python train.py --n_layer=14 --d_model=160 --n_experts=64 --experts_per_token=6 --d_expert=64 --d_shared_expert=0 --activation="swiglu" --moe_layers=[0, 1, 2, 3, 4, 5, 6, 7, 8, 9, 10, 11, 12, 13] --router_score="softmax" --normalize_top_k=true --routed_scale=2.5 --balance_loss=0.000527 --balance_bias=true --init_std_router=0.0164 --lr_router=0.000689 --vocab_size=8192 --norm="rmsnorm" --norm_eps=1e-05 --tie_embeddings=false --optimizer="soap_variant" --lr=0.00398 --beta1=0.95 --beta2=0.95 --grad_clip=1.0 --batch_tokens=[65536, 131072, 196608] --seq_len=768 --train_tokens=594400000 --steps=4840 --dataset="wikipedia_en"
Below are experts of layer 2 (counted from 0) of a mixture-of-experts language model. Rows are named router (the router's row for the expert) and show model dimensions 0-79. Each number is 128 + 32 x the weight over its row's rms, rounded and kept within 0 to 255. Numbers have three digits each.
After each expert's rows: "raises" lists some tokens whose logits its average output raises strongly, later layers aside; "comes before" lists some tokens at least twice as common just after its tokens as in all text. This comes from a sample of Wikipedia text that the model never trained on. Tokens count by the router's weight.

# expert 5
router:138139133123083149148143194101135128138144092122092144141119092129209152078095132095116168165133095125172128185095128075131065117141118135152179153106116143104086093140198108160117086151132147106138165099148152134142113075133110129132145027
raises: " ", " in", "s", ",", " of", "."
comes before: " of", ".", ",", "s", " was", " in"

# expert 45
router:125155092108134099157095154116135126214113132135116056085111102206146126130046049142076132123112140143143094099070102086083218109141078129116164133145123165115153140104127139136190057164116151137091177122126095076138158136089137108130139164
raises: " ", " in", ".", " the", " (", ","
comes before: " in", " to", " the", "s", " by", " on"

# expert 21
router:157127117119104181099102176177075052175114102092084172172123133116102142178111137166084167156093158167106085162098106094159155119163123120123086165066093062152098142093111103082114160174121195111086133111095145165070107127107067112093099075
raises: "DC", "DP", "conf", "FL"
comes before: "1", "2", "3", "0", "4", "6"

# expert 27
router:110177092122145121093175112109094096117199160095073101089086173124138079046117147127126166112084135088150111199139036083169192173097157176126093128100096119159148136120100122108117089147149116063145068123140155148093142116177129131114093187
raises: ",", " and", " to", ".", " ", " in"
comes before: ":", " |", "0", "5", ")", " /"

# expert 13
router:166131117119116121150124110094133169077123178129169101142164093137123169148098075140170168114129081147102084103107140138145132117118147163127139143139126107126148124134179101147133157150092167173082072129196181173146189152159179124089081086
raises: "A", "I", "E", "K", "Al", "II"
comes before: "s", "|", "\n", "-", "1", "The"

# expert 6
router:150075099134136120139165228152081154134110040135141163127130048135130079120068119117121133161117094121146196102120141135069118134141170124138129139075119063099093071115193122189131086187157128101136151154140111135137096124101162147167145100
raises: "s", " ", ".", "-", " of", ","
comes before: " of", "s", ",", ".", "ed", " to"

# expert 37
router:066111114106154196111122066167120130100158171083162087134144134188170114147092056124091109188103136110128106119104148184144154168147135086092164111076149112099137152110152123129181134164163075139131094141105164093108142088166135135149088100
raises: " ", "s", "-", " for", " and", " in"
comes before: "s", "ed", "ing", " of", " in", " to"

# expert 41
router:092107142113139168103117125134153158141177187110082080094127189138175103116199136122114172173146139097135148144170104124111097092127141160151118111169162092094154151142132150135180155136149099163175100095199115121161187137150104093141126108
raises: " ", " and", ".", "-", "s", ","
comes before: " |", ",", " (", " States", ")", "'"

# expert 35
router:112156151113159099136112184134141134192122150110124096086154132125113099099113097125162125162132166125123114135128137150103150145125058078143102136134176164089122128153147112175099089184111151146141138075149084035073106111105106160148119114
raises: " ", " in", " of", ".", " and", ","
comes before: " to", " in", " of", " for", " as", " on"

# expert 47
router:140142131147089112106140128106099144097134122185147170154067122161097166136142118171140156089151159140080124090103182093122117139088155174120106113073189168134108146069166114106099150122101132138087181110135147082080129169104178098094104112
raises: "ivity", "generation", "ency", "IV"
comes before: "1", "2", "9", "3", "4", "8"

# expert 25
router:126140128120149137115090156141093141132140121073119082131192107167113118112139137129108075192125103130145160166135091100059067102147129191210131145140141135094106135126122133111120080163162185145176188093168144172138101008171139153154179112
raises: " ", ",", "s", ".", " in", "-"
comes before: " of", ".", " and", " States", "'", " in"

# expert 48
router:118080125129143150127107122164098146094067100073138128106122086199153087141042096085050122139126113139096126101100153128105142163139114151160157127095170086107162133094067132126154059169141111119120153127112111080155140105114142105201098105
raises: " ", " of", " and", ",", " in", "s"
comes before: "s", " of", ",", ".", " in", " and"

# expert 17
router:147167109108103090123150076143111056143130114124112152091135134103138110095106163125189183147098162106153129135126062170170215122138090125118107138145137180116148151099148066112138164104143095084162109087142154075124087133099136130099128125
raises: " ", " of", " (", " in", ",", "."
comes before: " ", " |", ":", "==", " place", "---|---|---|---|"

# expert 36
router:155139116101164116067160126132098107069151225087134148069149177096214124096157141140139126151117156166181082145142106127148161145188113158158165138149160129102152153063094095119068162154115139108146186143203113106147101140154099163114124131
raises: " ", " (", ",", " in", "-", "'"
comes before: "\n", "|", "==", "===", ":", " was"

# expert 58
router:119161082123165090130114184103193148119157106110164120159130108077201049132113098150093090104103123134101125193121099114121135112135140156141137143179088158138131124153128141129219058156107107107149082165112098092094105151169144144177131186
raises: " to", " ", " the"
comes before: " by", " to", " in", ":", " the", " as"

# expert 52
router:161135105158067109108128205119094152106077075137166176180102166111087149163121136088163042084164110113116160090114159112135124137096140129108123134130126147124067153099091165094130119102195177144080166116134118076150183166124124078130177104
raises: "Professional", "Youth", "\")"
comes before: "1", "2", "0", "9", "3", "4"